Below are experts of layer 2 (counted from 0) of a mixture-of-experts language model. Rows are named router (the router's row for the expert), gate (a neuron's input weights, with its number), up (a neuron's input weights, with its number), down (a neuron's output weights, with its number) and show model dimensions 0-127. Each number is 128 + 24 x the weight over its row's rms, rounded and kept within 0 to 255. Numbers have three digits each.
After each expert's rows: "comes before" lists some tokens at least twice as common just after its tokens as in all text. This comes from a sample of Wikipedia text that the model never trained on. Tokens count by the router's weight.

# expert 26
router:145107120108161102142167128134113126115127101175106174114133136132079161111134140140137145162155115143124088155129117107098154118100156136148136110162132144173107139090165109109135165152161140145153168148139124097124120143140127129091133151099101155136131121116107146094104163141106132150101133137109112177081132139166130150174077153116167090131138128147097093113151166136163120090114
gate5:107147127161167107145145143127133135082119169145101141138132142143091115119152143108184117168138153124125140134105128137143127125150138154154148119145129129134078080120152156132146154150131164153136102117093119158094151092159152088113119143155158139170123106166118141184125141092132121138092094114169121166100130162125154132138137134136109144134099160139138101055130141142133139124186
up5:146110153124102161104164089170162147176162105118143138119096137122116167162139122108121094087131086117127133130142155162096160174146155128121131151143111146159113159134128134163133131122120127120160127154133157128138135121164108125131131112139105135123090127095102216152133127145124135173091108147113119152136144134080115113110119104132141119129135122148122128169116115109074089100074
down5:113152116109148144143109140114137117125146154146098135144149111110139147077139135149120164132128108156119093106157097167118141131134091154131108134116158119099178128177096139101094126118148110125131132097153163124132146108126135171124108083083114139121129160150125097128101139175176091085130133087179133118176104110156124086130126101144091141100146134138156138148116166112108166165107
gate6:144105121145126134130095122106105156140150147094158113115136152106145116082171171126152122130129126137133129164125087138133114157101139150135145074068130126129120161155115106159125170112143073157101119093127120112092117112118098110147108141132109150142128139098127108084121128113143095110155083127063149133137138118141080113146146158140192126105157158170126119083142104126141121119141
up6:092134118120145133131096112167142136134090115137085120117108132107129140142112114112120122130134147092153188076103119140148125130152121104108149148147124141140142125120109126144139095109071158125146100183128117127153108109156146140142095090120157125087159115172112135190141104146088150141122171122148131086135093147097150146106126130127067139111087101086144152131126091106095141152127
down6:159156101104099118176084131098112126138108131104106121177142165112117165093166141143101115124151103125105140152114081108166116132113157141162140091094124096155135108139142080147150146103131114134149165131110139088093116097157159129109109098106127153141124142136103104132133139134121086172163125124099116118151127172139087130153163149133128166095143155153154123116108139172157124111136
gate7:151094163175164148100120094131144109154158097109164149164116141124117139127132136058105120112113125109142129100164126114125139136125124127142124123172118122127121125075106108150119103079100128124146160090127119141141101134127172150125119137102125142115175117124086147095119153152091141138090115190073126136086128133135132141180135172120159108141134147134131120158145136123156082110127
up7:155084109106088154125128168158084119113120141145134137167128086133139100148139116143155134129176123191155117160109159115112092112196139139153123161124118121137119131115157121145116118154182115121140106144147116156116150122128138155137094089115129144093141132097111104095153100098160145153120148097149116098158088152163145121124131074136114124088129110124129153158128162160152119145120
down7:112168126117103159089143139105129157132130125126103120132137161139089153122128112090126154142158164089135136146122129101159141105084162150158179091134158101120134118146159101101122135128124127147118124166156130074126089128152112131136166145143156120131136089113096102117109122131116129129167121129105156135131189169102145118169117097115176097115114141112150110126172142123152100126196
gate8:127123153114156161145113126126176115131083115123115115091088143126102150120150158150153138132128111099082183106156127170160127158108130132142159116143173170137147137085137118161145110142117142099122097106146114156159135079157191122091122085146134140098148129103080130102156089123116120129104118114132132087114092146141176116114128148111118129119137092102152140142095123114130100115112
up8:125143155107138134116158110155138090095111124147113139068100152149068153136129136153155143108137110138107153121153104149125172139096127147156144102153146144145145130082169114149134152186156132090137122091167150131183108115167167116117110089108101148109137127082093133093143130151116130134103155118145115103103117094147155127141082142126155099148132113135136138131121145116169102105116
down8:126127112156069115108114173133101095153135127103139135142131128133142131148129077097091097141137166169157084144086125106135146120157127121106146127148098101082161080111127124133120128140146142114108111099150137111134130145070109101151096164170125143143113150134150130105102147108152106110138157178145084132144145168093111156168160122133163130153117132140150148133095124116117174156137
comes before: "1", "2", ")", ", ", "°N ", ","

# expert 63
router:150126175101168098111149097104168141096119108133109173109100144129109107133091100157128116102121121140137134120126107112145106141113096152089089140145148122127105145123100140116127142146166150079119167136086121095109111097097116137148132153125150125152142134101135124109101115173160190123117185130155154159120174131169124142130097118103112139155104170120153126087161150155111111142128
gate5:140105143116128111143162120122130152108182174181084127129104113141134140102150147136089101127122117104145151136122134125141161112133136107140147136146069125141118138118140136108121137181113169141095135100092121138142110129124149130146182089151078152107133129115130183124125153145136143141115118141138184155156148147154129131121091205097137143093107124104154135172140142139160157148135
up5:123159114117105111139124112137127115126101107062133133139169148126100101153156117094166158166178118155107082147133139150080134110137117159136129181119116120123146123121115120177128120107120091135151116189168130147152141121122120120117093151129141089113106123155104103111130124112133135097112079099134100114103107094110080112145141080171101109142152120125103114086097128099108115106118
down5:107188120121122120105103177165127087152121112125130112120174165086138142089133101103142139090144143123107107159170108106121124137077161110168118130105128086140190151133159139115150126114101107122124127082151163119119143135133136114131128109126112149097168134105148174142141123141146144132131114120122146102159093135098114143111142089169153158105142098146119122119139083074132118109105
gate6:128155139164091116132133108115117134070148128133107115148147117146127089107129108101166115083108117133106118139141132122164139131156131129122166152121112177141101126111163123128120166122167137152145150129141118138106110114143142115137148132134115118143141158115148116119149125167157153118180139111172155152092142151174135207193106124112135136170112158115112163126188106110170125150142
up6:105098080104142110167176111122148113151134109160132109111140155115096155148152165107071159186170159147104081133117105140096141137096152112139122140137098078126148140124106124130126105162120100123126107108142119128150127139115090104109117120106128139174115096154113156116111119134124120145133120123113122143148111145107123056124133161097115132114098119125139104141089179078135147091137
down6:176147160148156146123129123152129114151168131141161087128174117146112140164127124141140131150126157112171127130064162144124143086096158147146136153090142142164148143166138142176149138116121146134102112113134132088111168150087159113145110138136103116078109115124109064116136135110114145135139090147130111157129087093126136131148146140123156095093129112106128118140143174088139155099135
gate7:133090132131146151115132101158146170149133110079121135158094141155092169120127116139130114140140097102106185089155113118129108138087130099124158140112114123167141153147123119122110119092123102139137117167125073121095085111155101136146099111149137149088135123106112122134144100165147157134128100100119105118097123165096170117144144100155164133146179120121140168131135128125119062105100
up7:125100134134149132118130111141152164128135110079118129154088140132112157108119110137136102111134086100112173096170101115107110112094118098102154131133106127142126160155114125105094135079134112135129123155108084095102075131162110144151123121140137144095172121081125115125128114176161164134146120126131127127095128149092167126142132102142175143151175118131128184115152143122121074090101
down7:114162080138150151128118125155098135135089133134130144083144147096129132108164115145122089107097110171129103123101122124132091136149130130138128135100165128157132142163116159084168147130164152120130142143136144148095151124136157105147154082148126149177094133141151102128152122126135121088127161119188066128117125137116113150124134080154099145165071147168147118137149124125134079128119
gate8:106142128117117101131160135140120149110186137154122144153114070134121103091124155127087113103173128126134094124126119124127155122125128125154139101157128128159124141138177112103129131141159146156156143152133111152064134158140162152115174124098107144139156147154148144137121151145045149154170156151113121138162142144146142106118118181140128103093094119116125134134164155154148165156123
up8:133125129102115103122166113139123136102163138160108138121099089151117097098116143130113162107144098135153082151131098137115148128140129128132125099153093129176116140104172113094147101162156147135134154134141123145093130121115125150108153126120102129152118149154125158145113163160079160155175159140125122156143151150149169092145096188133138108100092131142119127122151177156179184146129
down8:133071126132153107135132117124134158124159122136115128122128101167122140143145160149110139165162122118154099121092110147143177123161115145101145107161138157144103061111121121096092119144148155122118131168130099173086144128123110154099154116106137123121092146126104099130108148178118133174129155151161096166115163174104153097163116172111102077116096145144122117133107128146118122127116
comes before: "| ", "|", "The", "==", "\n\n", "==="

# expert 53
router:139147143137111104123133098104143142112115129157127159102100152174101111116105091084153136115104129164115135133139116115170133122117101165145100069150109104135111131113123154162140110149120131098138135116145134105138100096091124107123129122099123103160079156110157156139140153137153155100163165111153154151085133109149142147136110082077119143180096174155168119120148147146155124109167
gate1:106130197152105170125129132151143147096098100153169109115092142171150150113124101124170133095097165181134148143165131125163147125124145137122143061112116108135144132147111164144086110090069134150143111111120136119100127099131152106132094120160124128121113141143121103102137146096132163127125144103120137115122106102117138116133099124105115172141104169119185142122158134165130111122145
up1:125086066092139138126113152127144097145136099101097150110147123098121115129110133164121088154164076103131126147118141124105132106106119155120132166120154139142113125103155101098166131137185106123139152117119097121134124162101102148100158150133167132085094119134137124111113129151135107111127098154119062146130140158140136121101179146156077112113142108111068103131121116104161113130106
down1:143151135136131130128139104105075130125123150125123121161156099118166129166153149183172091088138098116119086123151105137118134139140204149155158094137123135108120132148157102112143162115126126164127129117129122140130116162171137117147138114135110123139163115123101111120092157160128088176103116167103157130160136170118137122083101147157149143124124189115105157135147121121161100127157
gate2:156111127167156151121120136133112122130100109103145077145116159163098142114121141131118117077128133126133102097171108177126146116146111157159135127145056169135121121119116144176127130121103155102162116162160156123156109084116138083150155134094107069128113117112089167163130137139167145112126125144158118138105098126132138147145133141077152161136113156140171156109123127128151123147122
up2:160129118133090111154118135149084144117136169145121147135102123161177081108113096138142116121141107128137132138111127158144139119175129175145132120120118136126095071085133105101150120127112101130144134138099127139076103147102178096120161136101122100126119139139112093108087156156075107159148151109152118157074134127144162138166155130136115106133134119123129136092136093149165076113147
down2:104128083123103090103110103138163119154138147158092159124125141103167115148107126106130105159106144156127157143172113094109131143112190089128117134130154124113140097116128125110101088147149099149128103089112109125129152158116096164113119092158143135114144133134144135144095124124170132096106129111092101099172122148105108164149153132105114136164147107165169114125139067109084122139098
gate3:135152130182123133130145083126155137157094077159113133116108116097099105121132117095148160092130166137162158109151127139157157139094158128111126082166116108107105182130120151103128150154132128142153104108152124130132105131150130111137117141107144115168152153084152152162124174141137119138100139162149161117096105141161137128106107089139104146151107156135089089066139123116130098103127
up3:128160153134120090129152089146117131145125101129117119115124154124142152127128117114111121147101131136126127135133131151142079190127091149164128141144148140132109167152124132129125111190127180158189127136142142152114171098155171110139165168091152121134155127064112124169146129148117109158109136133156109127139120139138155114118108113112060124138135156104126126103110184145133087097119
down3:129142142158098147142082133106133134112079112092112135079135105143112117153137156065165113107124105144175104176091131121148129154120142087087126152121105121129105154125135129118097088110147120132109129145105109129151130127114138102143125112162119090138143130114137181097145164094155111135139108078153130156095097146111168137161143154137134152162098130101150150106154090113105133169132
gate4:102111103141132134151124127131133146117096106122110116142128123130131097167094118152121111100148130116085085106101131096138141118184108097081163175153112123124133113148111096097097102069082116104145144170088157146122143131084116135133093135137136157143130147128130094111132126152127121112139114127106099147088143140109129139087130092123043143132130099107098143117105117071124121139117
up4:131164079154103097143130125109126167124108123147109151132115136159125080148082102129159128101132113146080107137116104122146147089167112123097146131176094116138111091111120122104095104111110103095142140124124150135148106132084107103164082139157123125160103159139147139123146161151159144088160130135129116148094157143130151156123158094086066139162106138113137138113125120082118133143154
down4:131152111111136160118101143145125151132115123120127116131157092181122131152112139163120112141079085139153125131071151105147128151157150121130092130107200132116103142113123131138108088112101121147130151166102129138146153105098120108116126146144112154111092127082137092115127154160119096175101139139147096138125115158158151136079096135157083148156115130082119116144132142128084104157088
comes before: "\n\n", "\n", " The", " He", " |", " In"

# expert 125
router:098144110148131103124147160090101127157129179160153189104140181135095116128118123145166164155136124143110110169141121096088095129100104165130179107164165142099122119136147159103102108119106122121132131109150100131112134115106114157121101152131136133114122140132138130136151179084141112168086165102156118140113133109166149144167110145119114127140136158165172120121130144147149150135090
gate0:143158156142121129131129131098130115151149147137123141127105127109138164114082133159155111157147108129094094120145136140117102108114098139146149148174134176109103134150135143104121158130130147120137182071139103146107134182135106137131113152123141158118140176128116123141128178114132076117120129118170148136107102096168158075135096149144180137126081097150139112156109174144162128119098
up0:100128134159154122147132135117131124119125134093118124113154136114091139130125087108133063114128151141177098109117124165140165101124106115092138157136122151130120121188123131143154118120110172102164130134087114093129142176142153136165117103139108095146076140112147103153114116139151144108128122147149077090087090146090170172143082145131100150122118120114127145113164100138098131121099
down0:158121122148140161136119124117134103174095133135128127156156151108106161117150148103101143145180118105096122145130137118135082144123139141126179085157133081087179144124119144128131104088127104135134119149151142122117145079119114143108164125134135175086132088113111135129149101125145129195101136162105147130176119167171095094119165123149152140103113160149111120135171149127131120134133
gate1:124193121156153152115151138124137118148066130088133164124117128120122148135135137150134117106147116115113094113104138135120141187132133135140117066165100150141122068162073158102153158118099135117125103171121146091139118108129174110144144122086131086131123105116184173175143151118112159140105111125112138134109130119120118109131151132100099160129136129149166142133163097120123126134125
up1:125144132092117121073143118143140144098095125161111141084091118141134130089108124147121127104085058110100093151106119142105103134137129123119130110141163116122056102122148121158098159110147123115146112090132172112113126147131154113106100117132149114143105123093147154092114143143135113127140140111114130139162171169156130148126092109148145121120143195159121099178128146137149164101130
down1:146133110114168161113095088079136121128129157087140107100115134117121155125153138112104130136076131154137168116148150159122162138113174126126106172141130163115109142133129114149116151095117129134098122166128136144145115148139144164117144094103131119099126140138114093122116114099137114109134102134106168129150138145078150125129150206149136152153170121065106150147155108128061138104114
gate2:151121109096119088139118120139134187141137093150149129134134134139140140135137137138146126137096133116113174140117106136095114098156149136077142148145112126105110132094144120091110080158108082132146119114124098124166108053122096132099107139164128127100133138129071163123120130128155165140155170142126096113127095174118126180146166099124114165143079129110101145104130159120144157116128
up2:173116077138102170084094125141118151148178164092139114143121152125133130120146146131129088103135107131104125152124147138145093133178116117117112126162108127112100129128159131143156125140122129077125101147100146099131123152131168105145108116163104105127105176114109122081155122139130150159111131105130086154130125097116100126132178098107105148087150145129183174155139077139146129115117
down2:143140096126154115168123164170142102124140096131145145113167102112105162139142138130134109140111144132129140143133169166095132094180160110128129155130075100125126127122126100107168090139116158121120079160099129132141146149160159078144136105145134120123101139172097108143081108108132164162156111161130122083119105107141141125136111111135096099113102173106154158128120136094175144144153
gate3:129174152083144088096123122117183109138132131130101165118078142135145131129080095146158178163125082143108135125146105111108132099114105128158123151141137076149141150132135131100129096179150094095128125114159172091134101088107065120142107121127149152123119092138128161157149100134145132069142156131101121123105134097125132138106118115123128099113150088130134136143131146106141119121121
up3:120120154100138106135158097156097147122115124144138105111122101116156139109138091107099133081064111128132080118108124125144159112149116126114107152123119133160148118067098121124101139128099147094131102111134098109143110124141133168111108116097130084103143130156087159108126147143153126133174146137180176167134179129076117149141092132104122142156107124123093163133131098093108151102120
down3:153132136141128125147096095111124113130116098081111104135125104111146189155127140129100086109145141090138134088128130115162110133144138145135142088153107089145126149127139111120092080125175130163124101144129129130104107107151107116119140121133170175119139090121120169123108095170121113076148115131139120093128103176098112107085164080130152131139129116123055148148158133123127146125150
comes before: "–", " | ", " |", ")", ".", "\n"

# expert 28
router:147114144135097128168148156131136108092147095102133137126134114148101119081131137120100113133164119155083098174168133137093155125078090149121133163111093110092117113131122122089112101124175088131143152137160125111137146157136153125105127152121127138173113135124139167113127140112179138151126111121113156151124106072170109079157101105139151093145169154122114110133129175129151119142110
gate1:118115107139116136146096146174171159155109089116173121135087149127127085139137123142115128145154123118133175143102141098106142117125084118104107125140116120080124085161123155111096136128110134043134123168133133138120045111133121147115149125162126128127124111110173110107116138113127136154143149158119137110109116140122130161106155095146107170140177134096144152161110111137154118152132
up1:190150150100135146116134129111141134119097130102124107143148104140133178144180150155150141123130120127143132126152161146113090157154117120149093122097091135106141137105134126164169126098173155115103143149142113143183158108165134158152142153146125106123118115131076134141146089117118124115098130130074057088159115121127123125113158122145112149123099130144136079148098148142094094107128
down1:145095129145189123151155133118143118129149106110136135107138119153104139110101135141111146098143131151122141140157168134123146113133052148138180136186105144147111124153172090137136130107181130100121158124125115139133102149143130112115110128131142137157102172135175145107153114096134131149112102136090136154148158109143151087144160137078131074094131148136116097140076118169121121124147
gate2:141111147134118129124153143137114083131140094137131113116139101092128135090125093106050057098125129144153111130148188126120144132087111145118191144131113148128140186097161138129108144122112157116129127108126121117135153181127119126122190124136134142132124134144124107109112151150128123121105132155108152116153151085112093090119129123127160141109144121116120090140158176123135174145086
up2:174137129129092108135146141153121082124129080135129121130129081090101133101144088104071074091137141173155124122148174101124155122082120163134138162139128147099142146117163102137110129144151154131178150130163151122146153170172130122089179101138104138112139131166115128142117109150114163138152132121135150112129119090113098124135134094164138126137135116096114113142148151106156118108116
down2:111148100102151072133116129123155132126080156147107115137130159138114128133125135145152161157095100147131144127106137158140074122159149122108110110100119128140142133116109155146191105173137120107076089119087119140098138060144113095132064121132149123115160105112117135142144109102144152118094144078133128106103135124129132138108139150111109178099110082145121149125100088114108135144127
gate3:104127125128158151124111132169136120169146142136121119082122184123089156106090139100197198124119115152166113122139127129162166131099131122124176131129152114145138123129145123101139109130137115109119106148145148141150139145134137124078082154104146138115177159134113144094131142118135147129092099116082145191125117110134170139155119118078113119134140123116115171104142148142162117147120
up3:107095165111148140106151138114164111118128103125089122074146151102099166119107177123143132136112084127136143089118166127112131138123097124097167124130102123104167123114106168093139105110110135085091089141122132129165114120131086097155174131157141120138106094104132142146147135121105123144101077161109171101142090091100143126171144122147144100103132143114087122143112164114140141148126
down3:150143103116193111122129193118118158101105148136139141111134121123140143118113076120085119168135106153130156109119107151117096128138150117137130104148144150119111098131132126129124165150153177147107139119080110127115104112132132181161147128125147165098171138131101136131134104136122116126124162136146061088167098150121176132096191127140129176109117136141105152115110148142102146146129
gate4:147135172145124162165090117173061087100128106150126132117145124152128107156129083160196151132143112150151135124089166129112158148113138166140145109122136142157086133138125167116098183130143117139131125118119137123127107132128074174126149157085113100179126131133126129159137133151129158133102101120089130151127131120132147100136115139100094107145150092095119164142150128126154110126130
up4:104181108153169141176101098144108153131146142151141149080141105091118117149117121119132186145117113119128142097114133161150127124109096091133120160148134163155118091120100187124133115117154157109121154153118121136136112147137105137144107118081143120147167155127151125154152142112127139137108182112118145180115144097156176101134123132087120151147119118096142182157157106119137140147095
down4:114167131131139140106145156124130117131068141123156141128103160125108109136151109104110133175091147096161120145138129106113133139143157100113124075117160093117108090131122182140147128136150159119168153132119081115108125138111098129153130141168118074101120079132126131144123161080135078175140119152130094133113128151128165148117111087121107141154128129155077134170118111154126128098155
comes before: ")", "–", "1", ") |", "),", ")."

# expert 122
router:131168110089131085151174105140155128097115111142123177103163147098120095153120102151115164166145125103108126156099077136140085125129096142133146139125155107122103126098136131125112114162164150095091158146110136143116143122079135107153122162112154135131137144137152115107154117147132166127177131112139126170127170114154102123168099151114099092114130166112156092112151154116141140137172
gate0:069171129144126114125148134108130137162100157131092141135105125164138149114132141126159120086115092101147098124105162132117118143108146101120093066140086085150138144140124139114128141165156127117116048161111138089137147103122105146128079119131127141141122134092139156136145136111130137120134123127093134118143141125089086108119150102120148163152162079175112160119149100137104168135119
up0:143168094095134088129154162151170081097091082131099153109154153113116129154105089128108127146149116097106161162098099153142091122125096146157105143134122095094088168135101111130151102174174137100106158153095118120128152118118131110165137169099141146108140110149137144130149092152155137096139121109121087144087128111135122150152118137125118100106136127118138127108138158109137157123164
down0:084140125180109143116151099103059163144119145152124137174105080130144124099147152142165147119104112141142133126143143095115152112125191093103124131132139110142171115109143137100140120125123104174138098134154153155166109095114111138093102110151118082128104095099152162108085164103129149147117114161127152112125144110127112145127085118152134119131163142136091142120147106155107143122099
gate1:144140112103142152125094095086125175120094143160107130166142099103167142116147131148151164150116095076143129121118121130136110129139129078103100097064117128148160134151129104093107170194148124153099100142118160171172114090115132168131146116099107108105124116117156104121156158110151132100117142095114126121138168127129131084119100164144162124145129109109121139122123120121107141139118
up1:119134150106131102120120132184136090129153154117135121100123170130128128117115059121089140106139145158127133127098151174142092146149114118182109109139131110090099163157116171107100167125117123110121116140118131107108137116153151116158150136103159126117151130125090127137137110133119110134138137137167139137125135101141097091121148129059112108130148113147154128124117151126103226147168
down1:098119110160100150118158143129059153155138162140115130172121082102130128113133160152160133123111093147148162141148130089111134122131203075093112143127142135119157123093170093115138135091118114164116097128128141159165128098117111114115128124148118095116101125100152130096096175092119147166094109151132139100147132124114131134111068148155130110113126126113118108140155102134135139148118
gate2:081105113129086133094101148085122122157147122132169158122142121123158108141104158132119079177102125124143135111107116135135133128158148119148149134129153179169114123150117122146097121110119173142119102152104138132139158150137154124149136118126124105101115148166124165178135094095107100111159127119128111116134127097040143183140159126136130118131107087140147135098112123134105075155110
up2:179094184129125139114109103140124109110123140075122128151131121113144096146104112107129170108124116095128121138142170153138108174140096157134140147126103160133131124127092095168083157124095148153132126122137113168121113162116135153128131116115122111118182134133121110189143137136144076138097142132155148138104112139117177176115129155123154104153130122127110084130110165068168128108136
down2:109135173112111106086129077133140133107093151107163111142130159159111127151148119131109136127147156150099049137100146137149107142119116116133114147137112135092129077100136177109117171151121106174141148139137129154090110145100136141111165127098076119120150113152103099118087120172161108104131155169152153136153128127151113108129114145101125131151122103117144121137183122135099157102146
gate3:121148128117119106093121117093117132169087192149169125154124118133172139149137124152157131110127103139096111145135119120133142153169129102152100100129148093127109142152107111129182144158153128135144124160146143123104104104132104164152106135103152070132165110094090102106155166110108131122095174157125145116160149103124101085086117138147117119133098116113134167148172128149110159156127
up3:126117077127156117110105128146118112149142154120130133129112162144114122136123141120172172132135178153154139142167140124110099188121151106091143123102117142100099109147119175115137165118096092143129149125142159124152139116147103088157152117139158106128131138141111164143134125106095105125096114124076137162103122084130166164143161089121136093120119143120149125060093152134101117174111
down3:110134113132180147151153146147109117147113130110123146165133113147082116137112151122168121122111108142133148112108128168141106125097122116148122121119127151073125161136159126140133141138163115130119128115145137111111142167144129107148201052085147148107083160155146161166125117151179106118123109145105101113126115113135127161113180087157158140118091132132128129086105149130146121182119
comes before: "| ", "|", "-", "The", "- ", "=="

# expert 45
router:148120148107132093112159125122135146108145166138156139145109143132090154118089104133113175148151150155129123150149123168091135135140139163103159150139130142132099114111129143129123108132125112107094127122137158150136125109097131082081126155162139095131145140136157161120145158137089123181108108156126113163119170171139116149157091165134117069146104161129121098070116108147112106115187
gate3:104158154164109119125123095082128125127118140099151096092181121126089087143094144112147158100144182132097071100137141154167146143110140144094133158135092121097126127161102154141074134104122155108146140121164133105164143105111144129137106143165135121134134141138189146158148133120150128124142143129107109098102118143133150156138167084141138146133131137141142149089113087133106169129151
up3:128112137079132141096187162133138137150150097133138166113099134144115142117154145135127114161102056131157171170107075124044119087107125130132134128130133115100124138134151117116122125145142129147155128142126135129131073136148131163128144098110094128111106110119105117134109124112100151178136124121114125145141099135150106105103123138127109089109133122123126106178132184139147066117121
down3:124114111106149135138118107132114145146136124149163147121139114109102175142133133106103161134140211160155166115125141111134146147129186135103120125147131112127135101151126108150131162144127136141165160106161136084127153103092072140094128114120089100126111126175131174115126142122103155121153124132123157110165161114135135137121139149114140130103118146122155088153088085185094140074135
gate4:168120128152109131112144132135142123084080126117127112128097108155154121127122137130134147164104124142150121114162146152130115157181137119108103109109118159172106084069098180188138093170123155113115147113116113172149119138106139118100125091145111113080167117146115137119104119169112133114083113111166115111126136133106181139149123141127098148117101136131126128129119137152073161149151
up4:136153143105111147104109120114153093126160134123163101142116143129134116149143127076075098126165145124096154115154086123094144132062119128153143121136124116112141162145135115084123122063131108126143132120140131090111129153135122143135196159144161154169093108116157122112128110113137102114176145125076128170133109121158115089104146135091182133103151123144147124136140134101153110113125
down4:136108158189148158124152134115158143146117135128121109126098103112124115096136136094155156123124177101125092188142122111171114127071115170096123114132131162118136118098114148134137168155114113117105129122185147153144094076111107086092094124128127107129118109133126149092117111103150148115112122097127157125126108145151150133100121154158096092162116119166081114098143121133123150141165
gate5:142107157141140147123115141104153131131167136102130127139139159104084115145138146135121143059067140141149085140130147150159167177117149160121107083110101103157157156098132132121159115113168119138128138161157107140082167109120125136103126103139118091113100156149103142114123125121124135158101142111143087133161136139150119108102122132099158168147173085145155089129135131102161135149094
up5:126111092149167123094088121149185157132126140124172127122121123115189141124097116153119098129123142147157153137167155144191121149140100133108168092093103137151136098102135166125126106099123129098126158158129110162167113139128143097137099141171141129091134112154153135131126146130110095141113114088082083142122122141101174136099123125108147132125074114134131120121095158112107126160121
down5:161119161141162148139122092126096132148149138132135127134155190106078132134143182081140115100142141108124133142147076114172141153112123124100110139115112100101135129108082088161122123107160109091152153124133162095127159124112103127137093161153147110125142118113137123115183139083130179074126138125112137117120149099146136151099131109135168129138143158140102122103110130131069119140133
gate6:105105167143117136116148103158165090111134142120136143152109131106115097130141121106140136147144101168139112132110114116169131130152114122127147172123169129089098132178125169126120148102155127137145122113086143115108108138200132158160103117123086113115151142166119047142132118104114140136130107144114129081198104140130148125083133124149163137142101114128120093131114124124150134090159
up6:129111169117112140113163116141143079119161163124148156131107126124097141129117122079138153120147091184101110144140107107142159138109141161153145187167123141114078156163152174118103162118152138109124103089128161115149086147148141135129116139136114081124121145139116094110152159125114129136099142159095129113132129146169141106082141107159174115137137108132145114121103112117176123091153
down6:112164122122101141187136141175143125136150110105097102155099162164144108159115100126149135103097119125109156105162128149111165135140135139121113195120112118133127076088102112119123131115128131119130114153110161142175153093140107139153163159116130137083123137120107138110092135153153138153131132095155097117167115129160102151170130118164165135073156111115098165127115105122147148106110
comes before: "\n", "1", "2", "000", "6", "5"

# expert 71
router:104104140092126090147151144115095156162140149133126164132182114100151101128117124154101164129111144130111097156094130093125100110138103151097127108143149098138160106109140107103110101141134105111117132118169135150153119133103109129137087161123158137113120166172162142105149129131123130160114162088144177144135173121139104152168095131135067102141136128121176116149136135154132178165105
gate0:080126140110123123135124159133094169126107124113157108114146124119111104105138101154139122125143114109105083102102171188102123189162114201118121141103110127105100087112143123120171131108149133084127120121143132128166110100156135118128115102121142125112158137120134137162141117109162084109076131143188113123140126123129118167102132123115104114142129167134151141100111189156139151121133
up0:102139118115146094183132134138103119128119096133116109093104093112089101105154116101127116103089114094123097103085091120123150109129158145135101107130146074084137127114134112139120168124175087120124096149144143143113081146171138113139135133069136124125128092139149148133103175166143142148167117141150132093154150150093142153107154129147124122137124128132120152165185120116089127151134
down0:111137133112076169138143107099162113122157107109157123132140111158168127111100144100105097115132114134132157150132079142167135104123092146160154153120088165129104100161104127131153099164150074128110130154136117154154054101084109119142171126157178101179149099130124101143096126147140123120135133127119120124113137178144128127145118153134139123110118117118133158118165156131118163119153
gate1:150145163085132122107109130105115080107097121162100164145127104099144173154115124135124125111158127118147114105131121162084100144164159082116120094144125118174122119089131097146142128118074196112126114138111123109146139120176069169109172129132146182144121101106078127159108124136123115123082090161118116137154114123127118135137127163122119132116118156113117129115126138128140128108099
up1:099100111165149126099117150126134144115110141097137143150110154142126110124156134112142094192136147072102139126157159174156123143114098124118124167108149160092148121167121121141161120140150131145118138112076125132104136118149145090173133138149066093119120126171138120122115091079132156144150111169169099062102113136118117151109123112118123118121104087128125109128157131124093124132151
down1:103140117161147113144143112107106126128087155135136120118115132115145105127133091152112074138115128089159106154177132101127134064142145130137108124106166180141126110098135137146098145129118140160137122079112117145139107165127133135135194072124098136107127133120155117123114136106128134152131107116158090105166137186122132126096133139118099092096145100168070107116132113090088134120131
gate2:129141156143063123133140123111076100162111144126122160153127106131094103093084125143136139075097131123146102111170129135081130157128117148144101126100089110110127138129106120122123124172145123136147098091174137113136137133158107167160112119113149137145151139126120142151122098120171089123079134113148157162119144110135137140143142105120127113145166068170174131143148156146106161165114
up2:122119149120118122153146128174090143114117116113165146152158100114107116078117143126106117100091095099150107097130137141105171193098134136142135118102100126164119106114098101134122140125109158119155099135176093099136148163139139142130149123115120150104168138137137175096131141110145112154119131157141154128156154136158121149116127071206127127142181101112125104144103089129120113114135
down2:107122125097162163142157122092110150125125146116162075109184131145135154114169170101105130139157160104123147097154102153116066105110155119149166140130119161120160169140110164170143143178154122130138143165097123133086115113125113122148116126124142111190151115121134088138115084137111150121111124123112112131135137137125136095108167136125113150134138182135089110142093145147111135112118
gate3:134119195122129151122126117144120144160098127136109168109150144125121136092131120111137107125160095161135110113128151179084142153163143096122142151121137125123144115120115096137144131178154130129153100121128101080157118093168127128119121113103153106114109121157136172168125112144161145098046116135140119159129118126079103119119123104147149087090125102126134157131122130082109130155070
up3:113146147119166115124125137152077169157113149107120152094161151107178139091139143097137117136138133114136110157141145173099140141136140087103110144134134089119155119107137144140153124162146142158144114112155064079150120127169106110137105120097130093100131156169140163147160140140151129121111161159172154132184115160107124133087140093137128120108125083113120121113111118121100166132105
down3:155108126159159188131130091133113129125122149101147094120112120149092123160149154094139099143131156118138149129153120075152152139079128112105122120105156126173142147136096150143144121101132109150100134129111122147085141126061100118104145134153167134146113135094157082106136124093106101133179075097090132159090131128136136117152148099137118130111115105101108130117118137148117069140119
comes before: "\n\n", "\n", " The", " He", " |", " In"